Experts of a small language model.
Training: a variant of Muon for the experts, 549M tokens, 7592 steps.
Below are experts of layer 2 (counted from 0) of a mixture-of-experts language model. Rows are named router (the router's row for the expert), gate (a neuron's input weights, with its number), up (a neuron's input weights, with its number), down (a neuron's output weights, with its number) and show model dimensions 0-127. Each number is 200 + 20 x the weight over its row's rms, rounded and kept within 0 to 999.
Before each expert's rows: a language model's description of what the expert responds to. This comes from a sample of Wikipedia text that the model never trained on.

# expert 5
Description: Commas, closing parentheses and mid-row pipes separating items in name lists, author lists and table cells, e.g. "Crac," or "(°F)".
router,218,225,196,185,198,209,177,197,224,192,197,164,183,174,226,197,222,166,251,215,195,199,198,212,187,217,189,205,194,195,179,197,189,158,174,188,237,185,192,224,194,171,184,195,179,216,198,223,203,212,221,198,236,228,189,224,188,227,175,185,205,176,206,202,205,209,229,223,213,213,148,220,211,199,213,222,218,179,197,184,192,188,207,195,218,226,210,207,196,196,196,196,166,189,206,216,252,191,180,203,210,224,147,204,219,223,217,203,197,179,187,234,182,179,205,205,218,210,187,192,177,229,169,200,197,199,155,242
gate7,230,194,165,196,197,191,190,208,191,192,186,181,169,182,210,201,203,254,214,183,208,201,210,173,195,237,195,229,185,199,195,177,187,171,179,224,188,195,177,214,211,178,217,177,201,178,230,227,244,232,195,220,197,218,237,188,210,196,218,236,213,185,198,165,208,212,187,229,220,183,167,193,166,224,194,207,178,238,191,193,183,183,202,226,231,223,202,205,195,207,209,188,175,206,202,201,222,219,184,222,183,194,180,192,180,182,189,210,201,197,194,183,176,206,213,218,229,185,197,241,200,203,173,213,212,187,154,148
up7,217,174,168,227,182,189,187,219,176,191,205,216,199,171,234,207,215,207,207,170,203,192,214,200,222,214,202,185,192,208,194,208,214,197,196,230,203,182,176,178,172,180,218,196,187,222,192,230,219,211,162,211,202,221,202,185,188,200,226,202,172,232,167,221,221,230,179,233,241,198,210,205,198,208,212,173,165,250,199,218,186,202,193,241,198,242,204,192,199,242,214,184,168,191,183,206,218,213,219,229,188,233,186,208,212,177,212,197,212,213,192,173,169,228,222,207,237,203,211,209,194,204,173,225,221,216,175,175
down7,216,211,191,189,227,206,201,180,230,233,204,203,177,216,190,205,217,183,196,215,240,202,170,159,209,222,158,216,182,210,196,201,204,181,195,223,161,224,165,179,169,200,209,185,175,231,195,205,217,163,191,214,201,205,205,197,184,179,160,244,211,196,232,171,166,231,215,219,206,192,178,190,200,186,217,203,178,191,219,228,212,172,206,210,185,203,211,190,185,194,203,208,219,187,179,221,239,207,234,197,186,204,147,191,198,221,155,194,229,190,176,191,205,191,197,196,184,185,200,171,185,215,192,190,217,190,204,235

# expert 41
Description: Markup at a line's start: equals signs of headings, pipes opening table rows, dashes of separator lines, often after blank lines.
router,201,191,172,181,174,209,203,184,219,187,180,199,194,196,211,242,211,194,200,207,195,214,186,243,176,217,202,197,195,193,185,234,187,188,191,190,235,197,159,202,201,203,188,172,159,221,177,209,199,225,211,192,207,190,201,213,151,217,199,176,187,205,203,213,228,240,215,210,262,212,200,202,219,177,209,231,198,205,187,162,206,205,199,178,207,234,253,202,197,233,217,185,177,190,211,209,205,177,171,209,190,223,181,200,251,212,202,210,193,206,179,202,187,209,205,184,213,231,173,200,180,208,169,225,227,226,182,214
gate0,210,162,172,167,194,216,214,231,195,195,199,191,190,223,173,213,149,192,189,195,194,252,190,220,205,207,199,191,195,188,201,217,216,238,229,179,207,218,213,178,166,194,188,163,191,216,212,199,156,217,207,197,215,185,236,188,205,183,203,223,196,214,214,197,217,216,184,184,222,189,192,170,190,189,184,200,205,198,209,203,213,200,196,222,215,243,229,194,202,226,235,187,187,226,204,207,210,214,206,185,218,181,206,213,192,181,167,190,202,207,149,192,228,231,214,182,226,205,186,226,215,194,190,235,251,217,222,234
up0,202,153,193,172,199,220,192,213,209,202,212,229,187,220,200,200,200,199,173,153,206,207,185,205,197,210,198,168,229,237,211,218,223,202,197,214,207,200,220,206,159,186,218,183,218,205,184,253,209,192,238,209,231,218,217,219,181,213,164,196,224,177,202,223,172,185,173,190,189,168,195,184,210,206,194,249,177,214,182,220,233,167,215,187,178,213,225,175,209,203,208,191,173,204,201,191,184,215,181,189,182,225,208,192,206,187,206,221,154,232,197,210,216,204,225,210,182,220,204,221,195,201,192,171,237,228,196,221
down0,229,198,222,215,205,220,196,199,211,197,184,208,235,217,245,217,213,191,187,155,213,203,192,190,188,203,186,178,232,192,181,191,179,200,234,214,217,194,145,217,228,236,213,256,213,185,219,186,210,225,235,169,224,208,217,205,188,193,199,196,200,194,223,196,194,189,192,200,199,211,191,198,234,193,193,217,201,230,206,232,237,208,217,169,197,229,178,196,165,202,159,196,154,170,210,206,203,192,196,203,203,162,184,183,232,206,223,222,187,213,204,212,209,195,174,184,183,207,215,179,211,207,232,219,214,199,208,171

# expert 2
Description: Short word-final pieces after a stem, mostly y, ry, ce, re, as in notoriety, country, autonomy, Geoffrey.
router,193,185,221,173,198,184,178,165,198,203,178,185,158,217,191,190,224,170,198,224,208,207,153,237,191,202,178,200,197,159,196,212,182,187,189,156,193,195,186,254,209,196,198,194,176,229,182,211,198,242,217,188,201,217,165,246,194,203,165,205,197,179,201,218,211,217,231,224,217,196,170,208,223,190,219,202,203,141,192,181,210,182,212,191,224,220,216,210,194,198,240,217,189,190,209,228,214,184,172,236,218,200,205,196,200,195,210,193,185,191,176,230,182,207,235,191,203,205,192,210,188,216,207,194,220,220,210,205
gate0,235,214,191,163,170,199,233,208,231,192,193,175,208,222,190,198,194,192,186,217,156,166,180,168,176,194,191,203,156,171,207,214,155,211,192,175,201,213,177,245,210,154,198,195,202,208,217,186,173,200,233,200,181,200,159,206,192,207,226,171,240,194,199,197,225,226,208,192,207,192,226,236,206,194,191,213,172,209,238,184,198,213,199,194,186,176,215,219,201,213,209,215,196,210,207,190,223,199,225,217,237,172,203,218,168,181,191,242,186,183,191,201,193,181,206,186,215,200,215,204,182,199,212,195,205,214,163,215
up0,200,150,229,208,184,216,186,207,231,189,221,194,196,203,170,204,226,189,211,209,185,164,223,194,224,186,185,176,176,189,183,200,217,211,198,232,235,236,178,206,203,201,207,160,170,193,191,217,196,198,179,228,173,177,158,190,173,193,213,164,183,209,236,203,186,199,200,164,193,188,221,195,227,201,200,199,206,177,216,199,193,186,193,192,195,205,219,193,165,209,229,199,227,212,182,203,203,162,162,212,198,211,203,219,185,155,209,198,236,195,227,193,242,193,194,206,176,234,193,183,175,171,222,214,195,230,217,190
down0,201,228,195,226,192,178,229,147,182,213,189,195,210,213,189,212,184,197,191,189,176,160,199,198,219,180,178,187,177,182,218,235,195,185,226,206,217,205,187,207,168,199,194,253,207,221,186,189,228,202,210,191,197,207,167,201,212,199,169,206,225,195,245,229,173,171,187,203,231,203,197,196,194,229,177,216,189,204,213,174,221,239,188,163,189,196,171,225,190,186,202,199,237,229,192,181,206,204,184,178,230,196,170,164,218,177,218,224,210,200,238,180,199,189,210,181,195,218,162,207,205,217,205,177,202,183,177,209

# expert 21
Description: Closing parentheses after units like km^{2} or mi in geographic infoboxes, plus plural s, commas and pipes after numbers in tables.
router,191,200,207,200,175,180,184,202,212,181,208,173,199,178,223,203,208,160,199,213,222,213,180,218,199,219,191,205,201,177,177,200,184,153,193,180,203,161,207,204,201,176,198,177,199,217,172,211,196,222,210,173,198,234,166,230,191,200,157,198,228,163,254,214,209,234,223,208,212,204,177,205,218,194,211,209,186,197,184,186,213,165,211,186,214,202,211,188,208,178,206,178,176,199,208,211,269,179,181,223,205,216,188,217,226,208,236,207,177,202,200,254,186,182,199,202,221,209,181,202,182,206,173,199,225,194,195,224
gate7,192,222,184,233,196,193,204,173,210,190,171,217,212,234,217,204,235,217,214,217,206,211,190,209,226,198,195,233,190,163,201,224,216,205,229,202,206,190,184,181,198,193,182,210,169,205,179,198,212,209,212,195,192,222,203,220,220,186,222,155,195,225,215,173,214,215,194,230,226,206,209,199,222,221,229,208,204,186,164,184,208,214,197,213,264,171,158,173,201,190,199,222,227,217,207,220,213,249,216,175,188,194,194,180,213,245,190,224,197,229,247,209,197,217,199,182,199,221,226,204,196,181,230,209,200,220,199,214
up7,195,191,194,201,197,170,226,226,198,169,219,220,205,185,183,229,195,204,218,228,198,245,188,208,169,210,225,194,203,184,198,215,229,235,163,240,227,183,226,200,224,200,204,174,210,183,219,193,190,186,183,191,194,226,186,194,189,195,241,209,216,227,199,197,212,181,186,209,210,176,199,181,194,188,210,189,187,179,199,124,179,186,184,166,176,206,167,177,179,206,186,192,190,171,188,184,172,197,209,204,178,219,183,196,177,184,207,219,184,214,174,163,199,212,218,173,207,170,203,200,230,181,178,188,226,211,223,227
down7,208,185,181,183,180,219,208,189,211,200,191,189,216,232,188,188,196,196,218,184,199,179,200,193,218,259,215,161,210,158,158,187,199,198,160,204,243,191,178,201,188,204,199,224,191,202,203,202,230,205,221,146,175,181,222,200,189,196,176,192,192,198,174,217,236,199,213,192,209,187,171,188,208,182,170,191,206,221,222,224,201,190,198,196,238,153,202,227,166,219,191,237,196,164,186,182,200,201,198,194,187,220,170,208,211,221,201,224,230,208,157,185,213,183,206,180,197,221,199,177,195,168,198,180,211,211,184,201

# expert 52
Description: Word pieces such as ox, l, s, in, ix, els inside chemical names, surnames and nouns, e.g. carboxylic, Chevrolet, Kozłowski, appendix.
router,200,199,227,145,170,206,183,188,238,180,179,163,179,173,216,213,213,190,211,208,187,202,196,187,193,211,177,208,215,192,220,216,194,174,210,168,211,206,178,223,189,184,182,196,194,208,188,225,191,223,234,166,211,209,206,230,172,204,150,184,217,166,210,243,214,201,232,205,204,199,189,228,238,196,215,216,192,179,195,204,207,198,206,187,216,178,205,228,196,187,216,203,187,178,241,204,223,181,176,208,214,225,173,208,207,215,210,217,193,180,191,228,161,201,211,211,249,194,186,181,179,212,174,234,223,196,176,197
gate3,203,175,214,154,147,203,204,153,224,187,175,221,150,208,172,214,190,197,192,212,225,207,206,190,197,203,194,181,178,185,176,226,174,195,232,186,218,224,199,215,206,174,211,209,216,243,165,220,188,196,197,213,204,172,191,195,200,211,170,180,225,194,204,194,205,167,213,195,213,165,237,179,237,213,180,195,171,190,224,196,211,189,199,182,205,197,202,202,221,191,204,207,179,174,226,213,192,197,217,180,197,219,181,187,199,186,178,228,210,210,171,193,164,228,209,214,224,191,229,170,172,182,200,196,186,214,167,175
up3,188,245,181,240,255,204,190,252,178,223,206,184,232,175,238,182,203,199,214,201,172,203,206,206,201,192,189,219,233,215,231,176,215,216,158,195,186,166,197,178,189,216,181,199,193,167,228,180,187,192,194,186,181,237,209,188,197,206,214,217,180,214,204,206,221,232,178,192,204,238,172,225,180,186,230,196,197,211,184,205,182,199,211,224,195,205,196,198,182,193,195,204,225,223,186,182,218,186,187,205,193,186,198,214,194,212,226,166,182,186,247,215,227,189,180,184,184,211,173,233,209,225,186,221,200,198,212,195
down3,195,197,215,196,228,219,206,187,166,229,180,206,166,171,178,180,254,186,192,160,231,200,219,204,196,251,183,191,187,202,213,193,186,200,170,204,218,221,178,194,192,236,198,180,175,190,218,215,177,191,174,183,186,234,235,181,187,197,180,177,199,187,194,232,198,226,209,236,234,221,224,194,222,220,217,184,185,212,194,172,195,188,201,203,226,163,225,214,169,202,230,219,181,210,151,227,222,194,206,190,223,226,214,227,204,202,191,188,207,185,223,198,188,180,197,203,192,205,202,209,207,204,214,211,207,193,166,177

# expert 4
Description: Commas in running prose ending a clause or list item, before and, which, but; also opening parentheses, semicolons, closing quotes-plus-comma.
router,209,212,203,189,153,184,182,181,217,199,198,194,200,173,220,180,205,166,234,191,208,204,182,213,178,211,175,202,185,178,177,226,198,173,195,189,213,177,201,230,197,232,180,200,160,233,216,223,177,199,208,193,226,190,180,209,181,238,143,191,213,213,202,208,207,214,216,221,200,212,188,205,208,174,233,212,233,192,180,179,235,160,214,184,212,201,205,210,197,233,228,198,156,209,210,213,201,180,176,233,222,239,151,212,213,208,207,230,203,184,195,227,191,196,224,216,213,213,192,186,180,187,182,203,199,202,187,219
gate0,224,211,222,205,221,179,176,194,203,197,166,183,212,206,216,218,186,186,195,196,226,166,237,213,222,205,185,203,185,207,197,203,186,190,247,202,202,209,212,173,226,204,184,169,167,209,232,204,196,210,179,207,207,205,177,204,174,215,202,159,187,194,195,203,216,205,212,202,207,147,219,197,215,181,220,196,176,197,178,180,206,212,214,182,203,175,191,171,217,192,174,195,172,202,172,211,234,256,206,225,185,206,220,223,239,225,176,197,222,248,198,194,179,204,205,202,212,187,247,233,204,204,214,151,204,204,184,201
up0,217,200,217,233,200,189,181,199,226,172,189,191,203,185,209,210,192,165,208,176,231,191,207,196,227,211,134,200,192,194,204,225,175,192,251,224,197,193,207,187,205,193,206,171,158,202,201,211,199,207,180,193,194,216,185,213,215,222,199,176,205,196,197,208,211,200,204,197,206,180,198,213,190,191,247,211,197,201,184,165,193,225,221,193,219,170,193,160,181,218,180,177,190,206,174,216,227,241,224,236,178,221,197,219,236,230,187,210,218,218,197,197,226,201,190,235,229,186,216,239,186,217,242,174,206,224,205,198
down0,212,213,221,217,190,176,204,216,196,148,222,221,229,216,230,204,183,204,239,176,182,211,179,201,245,168,204,182,238,218,214,199,216,176,211,219,187,187,217,192,186,184,173,166,193,167,225,182,168,194,208,210,172,159,202,186,188,228,215,198,191,203,232,203,205,186,200,213,201,199,214,198,167,184,191,179,235,202,202,183,216,214,195,230,218,201,214,181,208,185,209,218,186,194,224,187,234,197,208,218,158,199,205,195,201,178,216,153,199,198,185,217,190,230,222,208,218,215,165,186,183,211,199,198,160,230,215,172

# expert 53
Description: Closing dollar signs, subscripts and braces in LaTeX formulas, plus decimal points and digits inside numbers in tables.
router,174,213,199,195,182,197,176,212,213,150,211,182,193,178,221,236,227,174,222,204,206,206,179,224,170,222,209,196,171,185,208,199,193,187,192,179,204,164,189,215,199,184,183,177,182,214,157,208,195,215,219,190,195,206,157,247,191,217,186,188,240,185,214,228,213,224,222,201,207,224,207,200,224,185,192,229,203,162,193,190,215,171,210,160,228,202,205,197,195,204,217,187,183,149,211,202,235,184,187,214,195,206,168,206,219,207,212,223,165,199,189,217,190,199,216,234,222,196,167,209,198,190,185,212,230,218,164,204
gate0,182,210,217,219,226,204,215,191,179,176,163,179,206,199,180,227,213,184,171,236,203,195,213,209,228,173,212,195,220,187,185,189,198,223,179,227,229,188,148,224,182,220,237,168,201,196,222,195,205,220,195,182,208,197,159,180,209,213,191,185,159,202,189,186,226,201,197,217,183,163,192,172,189,184,186,198,220,215,176,224,159,223,210,184,169,200,182,194,202,217,212,194,195,221,212,224,198,168,212,207,178,220,213,210,221,201,200,185,166,191,180,215,237,161,201,175,207,205,166,181,215,207,187,216,182,226,228,170
up0,186,193,186,184,188,198,185,177,221,193,181,218,207,200,198,184,187,196,183,225,188,182,232,181,256,163,184,198,201,189,179,219,183,194,181,226,225,184,190,213,166,225,229,169,224,185,186,219,177,191,186,192,203,228,232,181,213,195,189,178,188,188,202,218,188,181,222,184,232,193,183,188,197,190,165,190,188,244,169,204,167,250,233,204,164,177,208,181,224,205,199,185,173,239,205,184,221,189,184,225,203,205,199,175,210,183,178,201,161,183,185,213,229,184,202,186,236,220,188,175,191,209,208,203,203,199,196,172
down0,216,189,176,204,147,216,221,190,207,181,244,209,226,204,210,208,232,207,230,132,202,177,212,199,205,201,200,197,182,180,177,206,201,211,234,203,182,229,182,163,196,191,215,192,178,221,172,204,189,203,199,189,215,169,196,199,219,218,200,216,188,198,148,202,211,197,203,237,178,174,195,185,212,197,163,176,184,201,205,211,236,179,218,220,185,190,214,183,196,175,223,198,200,223,177,177,196,201,193,200,192,212,206,193,214,219,191,187,168,195,174,154,182,195,232,213,209,236,253,181,192,200,200,219,207,214,193,201

# expert 61
Description: Pipe separators in sports statistics and league tables, often after a season like 2016–17, plus section headers such as ==== and a.
router,198,198,198,194,222,192,177,181,199,190,164,196,197,155,190,228,209,179,243,216,205,203,204,226,172,224,199,199,198,182,169,217,187,169,190,193,249,204,158,214,202,177,196,190,188,203,198,214,197,214,205,185,192,229,209,200,167,214,202,193,188,197,215,214,261,207,206,212,247,226,179,239,212,198,213,199,218,192,178,162,195,191,198,192,203,225,246,215,177,252,194,183,189,172,209,220,202,188,190,223,204,223,182,191,213,203,199,215,152,197,190,200,190,184,214,195,228,223,196,203,167,213,167,219,199,208,181,192
gate3,168,231,194,185,229,230,197,197,202,175,180,225,212,195,154,214,222,205,222,261,177,217,230,219,195,176,225,190,229,180,230,201,197,209,200,204,219,231,193,218,191,203,198,189,175,238,223,207,232,200,191,215,187,218,234,167,194,180,239,190,207,188,186,186,246,182,176,215,220,188,207,213,228,196,227,172,202,204,226,174,225,168,201,200,172,186,199,208,192,238,187,196,190,190,195,223,196,215,183,186,199,226,176,207,183,187,188,201,176,212,203,199,161,189,202,220,210,242,203,194,181,206,203,212,186,222,202,208
up3,184,181,201,214,200,202,200,233,187,237,208,170,217,221,199,198,204,192,196,165,203,219,173,193,238,226,177,204,186,209,187,216,190,172,195,175,224,189,233,173,172,210,198,179,220,190,213,195,166,192,213,181,201,216,196,204,203,211,214,196,195,191,213,210,164,220,231,181,191,165,184,176,137,229,202,220,171,215,165,215,214,233,211,183,212,253,205,199,208,176,217,216,202,196,199,209,197,212,225,209,189,179,179,216,215,181,206,195,199,171,217,210,258,216,236,205,214,184,216,178,214,203,193,191,225,203,221,231
down3,213,173,216,223,209,233,170,178,190,211,190,173,193,216,196,210,177,231,186,203,178,225,211,209,190,223,207,210,203,196,178,221,165,191,191,206,246,182,192,187,165,209,198,190,170,194,206,202,193,199,215,213,158,196,250,169,204,217,221,203,186,185,189,207,214,229,217,199,234,159,180,198,197,204,193,179,176,200,192,221,224,219,155,215,159,214,184,224,187,238,234,209,250,199,203,204,172,223,181,200,223,203,156,176,195,200,234,185,206,209,191,201,191,201,222,187,221,204,192,189,219,188,217,199,185,226,194,217

# expert 45
Description: The ed ending of past tenses and participles, most strongly in "Preceded by" infobox lines, also travelled, computed, sanctioned.
router,181,187,218,189,187,181,200,171,218,208,177,200,129,197,195,217,236,205,213,207,226,243,181,233,183,230,196,216,202,200,183,203,199,152,175,204,197,195,198,223,200,187,195,184,184,196,187,230,167,192,214,176,215,229,212,214,170,213,202,185,190,191,206,208,209,210,243,216,217,221,162,200,217,151,212,226,251,194,188,182,200,205,243,156,199,199,209,217,195,224,212,207,209,181,215,202,208,214,188,190,210,229,178,209,208,208,206,211,180,176,192,201,196,222,209,215,200,235,194,232,192,226,188,209,198,220,175,204
gate0,213,192,178,207,175,198,210,199,204,217,210,193,173,203,199,204,199,183,192,162,179,192,244,198,213,213,217,173,194,199,208,221,206,208,212,201,189,212,224,173,209,173,185,227,251,242,221,204,198,231,213,189,161,183,219,236,202,222,200,182,193,175,200,232,196,194,195,195,183,210,174,241,170,170,196,210,208,193,217,233,248,174,197,189,261,206,214,200,206,187,203,189,198,195,203,161,201,202,198,221,196,187,191,198,182,220,200,187,220,206,182,219,203,173,215,172,233,169,198,230,233,170,218,208,229,222,183,190
up0,214,203,187,239,211,204,205,182,211,213,212,256,217,185,214,170,196,205,189,213,184,230,146,213,187,215,222,200,167,211,226,178,189,206,154,227,192,194,205,249,204,189,224,196,217,176,198,206,170,181,178,219,243,210,206,195,208,168,232,222,233,189,206,213,207,203,187,181,169,197,188,189,188,209,198,188,169,210,174,169,181,202,204,226,155,209,183,201,210,206,201,196,183,204,191,188,203,213,153,201,199,201,189,157,174,191,175,222,198,213,184,225,181,200,200,197,203,166,199,199,196,211,167,204,195,191,235,207
down0,155,189,161,209,195,193,204,199,207,198,216,194,200,205,230,172,179,191,173,206,172,199,225,155,186,181,184,209,188,188,211,226,184,236,205,188,230,200,220,192,221,170,167,220,201,206,215,182,200,252,240,199,169,247,250,207,196,210,229,186,214,207,194,217,183,203,174,182,222,212,195,206,191,180,206,218,181,211,180,196,172,198,213,206,210,207,178,207,218,188,215,216,170,205,176,170,201,200,190,171,202,191,179,238,206,202,240,220,194,225,213,209,210,191,207,208,172,185,183,162,209,180,226,184,204,199,165,203

# expert 22
Description: Commas and pipes after digits in tables and dates, e.g. October 1, 2008; thousands separators like 8,591; semicolons in score lists.
router,200,202,195,198,199,198,183,197,234,195,197,167,194,164,221,179,213,180,216,205,210,207,181,200,188,232,206,196,186,210,174,209,196,184,198,184,213,188,204,220,202,186,181,176,179,209,208,232,184,213,217,182,224,209,208,217,185,234,146,204,196,165,234,229,207,206,223,228,216,209,184,208,208,180,230,225,223,192,191,179,214,156,202,197,205,191,209,213,206,215,231,181,168,184,212,216,230,190,177,241,225,221,170,194,202,224,206,222,170,161,186,201,191,209,241,190,223,227,188,194,185,181,135,212,209,209,183,219
gate7,180,179,198,188,223,193,200,181,237,197,201,203,210,213,196,156,184,169,194,192,226,197,172,168,192,171,206,171,182,201,194,208,223,186,247,215,158,195,202,204,194,220,182,202,202,195,230,204,169,170,212,152,227,195,218,207,199,251,181,205,200,182,244,213,209,172,194,206,225,200,200,183,195,193,223,243,231,179,195,214,191,173,190,178,207,190,206,216,210,202,219,180,187,195,228,190,197,183,196,202,234,197,198,176,158,185,227,212,173,172,181,216,234,199,203,206,196,219,202,207,194,222,223,177,173,198,237,201
up7,208,247,203,216,165,202,182,193,183,202,174,204,208,196,198,214,231,206,205,189,165,211,227,245,209,214,201,240,199,215,213,194,205,222,164,171,238,197,195,196,217,207,216,215,207,216,170,199,222,213,187,227,173,192,176,201,195,159,210,194,201,212,148,186,205,233,196,188,211,189,187,221,189,205,178,150,179,217,195,209,244,209,214,215,180,187,197,194,181,208,187,237,200,184,193,185,193,196,194,201,165,210,194,240,245,206,193,198,236,231,216,186,171,215,194,177,205,192,200,180,202,177,204,215,241,206,186,200
down7,179,190,169,160,199,206,200,226,227,198,170,187,163,224,218,184,192,219,213,177,191,219,220,198,209,181,180,210,204,215,209,235,164,179,218,196,212,203,136,183,196,228,191,217,193,232,197,195,182,204,210,185,216,171,235,207,182,186,242,201,220,206,210,186,187,180,208,171,192,193,195,182,217,189,184,200,230,174,201,183,233,186,239,186,221,172,178,227,211,170,204,187,181,185,241,188,224,169,214,201,220,186,189,218,234,211,194,203,181,221,188,203,200,252,191,183,221,203,218,211,187,205,209,194,207,200,176,190

# expert 43
Description: Mid-word pieces ending in ng, g or ed, often in Chinese or Australian names, such as Wang, Wong, Wollongong, judgment, contin(ues).
router,199,208,212,208,209,211,205,176,236,185,140,180,182,209,185,213,211,187,203,217,245,247,195,250,175,194,212,202,173,181,202,220,187,189,165,208,200,205,182,218,203,192,183,165,181,205,182,221,169,224,229,182,216,217,188,226,168,230,201,185,183,213,213,220,231,217,225,211,212,207,185,220,203,180,222,221,228,197,169,191,209,207,216,192,213,210,227,224,187,210,212,206,202,179,246,229,227,208,186,198,224,201,192,203,230,200,205,200,208,174,185,207,154,220,211,224,208,207,189,238,190,234,193,199,211,189,200,214
gate0,199,207,158,200,210,205,197,214,233,238,219,222,221,178,198,185,174,216,197,217,198,207,184,232,208,209,191,192,157,174,196,162,173,205,169,228,213,217,204,253,226,186,206,171,199,197,228,176,194,214,177,224,203,195,203,174,171,184,175,158,213,191,184,190,218,196,169,190,203,205,193,213,207,204,227,212,193,188,191,198,153,204,199,229,203,213,194,207,167,165,222,202,184,182,175,187,204,203,174,201,205,180,172,176,213,181,186,204,192,174,197,229,177,176,184,207,232,205,189,149,219,210,197,196,183,201,196,162
up0,203,216,194,204,204,215,204,238,195,179,174,161,182,216,245,194,228,209,183,172,203,240,227,192,205,210,238,206,239,194,204,204,205,158,217,179,206,184,200,152,219,221,182,233,193,213,205,203,188,169,193,185,185,205,183,212,194,235,164,177,184,224,189,215,176,188,222,208,168,188,183,182,162,194,200,202,214,193,230,178,220,198,238,188,215,189,186,163,211,187,209,214,190,190,236,203,166,172,215,186,186,187,230,181,190,197,188,194,201,205,228,174,201,209,203,223,185,214,238,209,186,210,173,222,203,193,214,200
down0,178,190,172,187,212,225,198,209,155,221,207,198,239,163,214,185,217,187,178,173,196,207,222,212,182,227,207,171,207,178,217,181,194,187,193,206,206,186,211,199,187,227,205,184,208,255,198,176,179,206,221,216,147,190,177,210,167,201,184,208,188,225,225,199,190,203,223,195,206,179,222,190,187,159,198,229,211,196,201,168,190,183,202,180,190,214,180,200,224,206,245,162,184,206,193,212,182,199,193,222,182,200,216,188,221,230,221,215,225,197,171,191,238,235,235,208,194,194,177,183,176,208,208,222,192,209,240,190

# expert 37
Description: Word-initial g, G, th or t pieces, mostly lowercase common words, such as gymnastics, games, germanium, those, Guild.
router,196,192,188,209,220,197,176,190,210,182,197,179,196,195,191,222,209,188,237,270,213,214,161,242,131,219,210,225,191,178,185,231,167,200,195,206,233,215,172,214,208,210,194,192,190,203,198,200,188,224,201,195,228,240,198,212,157,206,195,202,201,181,221,210,235,200,218,204,207,199,192,238,202,185,220,213,210,184,179,197,211,195,204,192,226,219,223,202,194,190,230,209,188,186,221,207,197,198,191,202,211,205,198,203,213,235,224,229,201,148,164,222,187,200,221,221,213,231,193,213,176,217,202,196,226,211,191,224
gate0,223,190,211,210,219,174,161,201,225,189,209,178,209,207,201,189,197,178,176,205,213,214,187,217,206,193,163,205,195,211,187,210,217,217,177,194,172,184,239,206,205,189,232,192,213,252,178,192,184,226,190,224,185,194,143,208,196,183,166,211,184,195,162,205,167,208,198,201,196,186,239,204,188,207,208,217,158,186,166,193,221,217,219,190,217,209,183,168,221,161,195,209,177,167,184,200,219,184,193,199,189,172,176,205,206,205,214,207,232,202,191,208,204,207,165,211,185,229,214,241,178,185,230,157,204,190,206,216
up0,178,218,204,200,203,222,220,188,189,203,212,225,212,187,191,190,164,199,228,209,184,176,213,197,176,192,233,203,217,204,235,191,157,184,213,212,227,192,165,186,196,195,163,201,200,178,220,205,238,206,197,174,208,211,259,189,206,225,232,200,205,208,240,194,230,185,213,183,218,225,166,215,211,203,190,186,231,208,228,205,190,206,186,222,175,201,213,230,201,231,222,206,234,201,214,214,187,201,206,194,208,255,232,198,200,220,181,198,174,200,202,213,212,208,223,188,214,167,186,176,200,220,155,236,194,196,175,199
down0,198,205,164,191,177,163,181,189,231,218,211,189,202,177,197,217,205,212,210,182,208,211,210,182,200,254,150,166,190,247,222,222,217,195,235,195,200,223,209,175,200,224,235,185,216,237,228,190,206,191,220,183,197,208,223,205,198,210,149,212,224,216,195,195,206,217,202,198,209,191,186,198,191,221,196,190,201,196,193,201,180,163,170,194,236,193,206,242,212,203,182,222,192,220,159,215,185,175,189,200,205,194,186,194,248,197,199,199,160,237,183,187,219,180,224,189,214,225,214,206,224,196,198,209,203,218,186,190

# expert 13
Description: Nouns for creative or sports works and roles, often in table headers or section titles, such as film, album, play, record, team, season.
router,204,186,215,161,213,185,205,192,240,182,183,175,194,177,204,209,197,195,194,192,215,244,204,186,153,195,193,201,207,191,214,254,160,168,172,189,218,208,186,223,209,209,190,184,193,183,184,204,196,207,236,182,214,255,198,199,176,211,199,190,215,196,198,222,215,225,228,242,219,212,207,232,216,185,214,198,215,192,195,189,187,199,216,180,198,192,208,218,193,204,190,215,184,206,225,189,227,175,173,212,215,211,162,211,198,200,206,228,177,174,189,229,185,200,197,188,215,215,143,182,186,201,205,225,226,231,172,239
gate1,174,230,202,194,201,193,164,200,196,193,201,195,199,153,187,209,219,225,214,224,202,227,182,209,226,204,208,199,225,213,201,189,180,185,191,218,204,212,205,180,180,203,215,198,193,191,192,194,148,197,206,209,188,225,193,176,193,180,229,169,199,221,178,200,212,190,192,216,190,246,220,175,215,187,220,159,151,196,180,170,218,180,158,217,171,237,199,191,215,227,160,204,220,200,210,215,243,200,200,190,193,176,181,215,193,192,160,204,206,197,179,228,223,177,219,201,230,201,209,214,170,177,194,226,213,240,192,206
up1,206,178,201,189,205,178,222,209,201,223,238,191,215,225,195,204,204,169,179,162,200,222,189,209,192,203,175,184,195,202,174,206,193,229,179,202,193,206,176,200,216,175,148,229,183,193,203,208,208,183,240,219,183,171,204,206,218,191,152,229,219,181,235,193,175,170,192,224,206,203,214,211,210,210,175,237,232,211,204,204,197,226,215,219,191,191,179,192,191,181,190,189,194,180,207,205,147,183,195,199,212,216,216,232,212,177,225,212,227,201,207,178,205,187,236,207,227,188,158,205,227,208,191,183,202,175,252,191
down1,189,226,203,214,216,179,186,232,200,202,212,199,197,203,150,169,213,233,200,199,195,207,214,173,171,169,193,193,209,195,202,206,193,170,189,223,201,201,213,196,213,218,186,231,173,227,202,205,179,150,181,151,204,200,225,184,189,202,224,192,205,158,213,178,234,173,211,194,215,195,205,187,225,205,217,163,175,174,169,212,178,210,200,225,166,202,172,206,208,180,183,203,230,173,201,216,162,208,197,198,163,194,203,235,185,215,184,192,262,207,205,209,211,202,182,224,217,170,227,203,195,186,213,211,198,212,215,201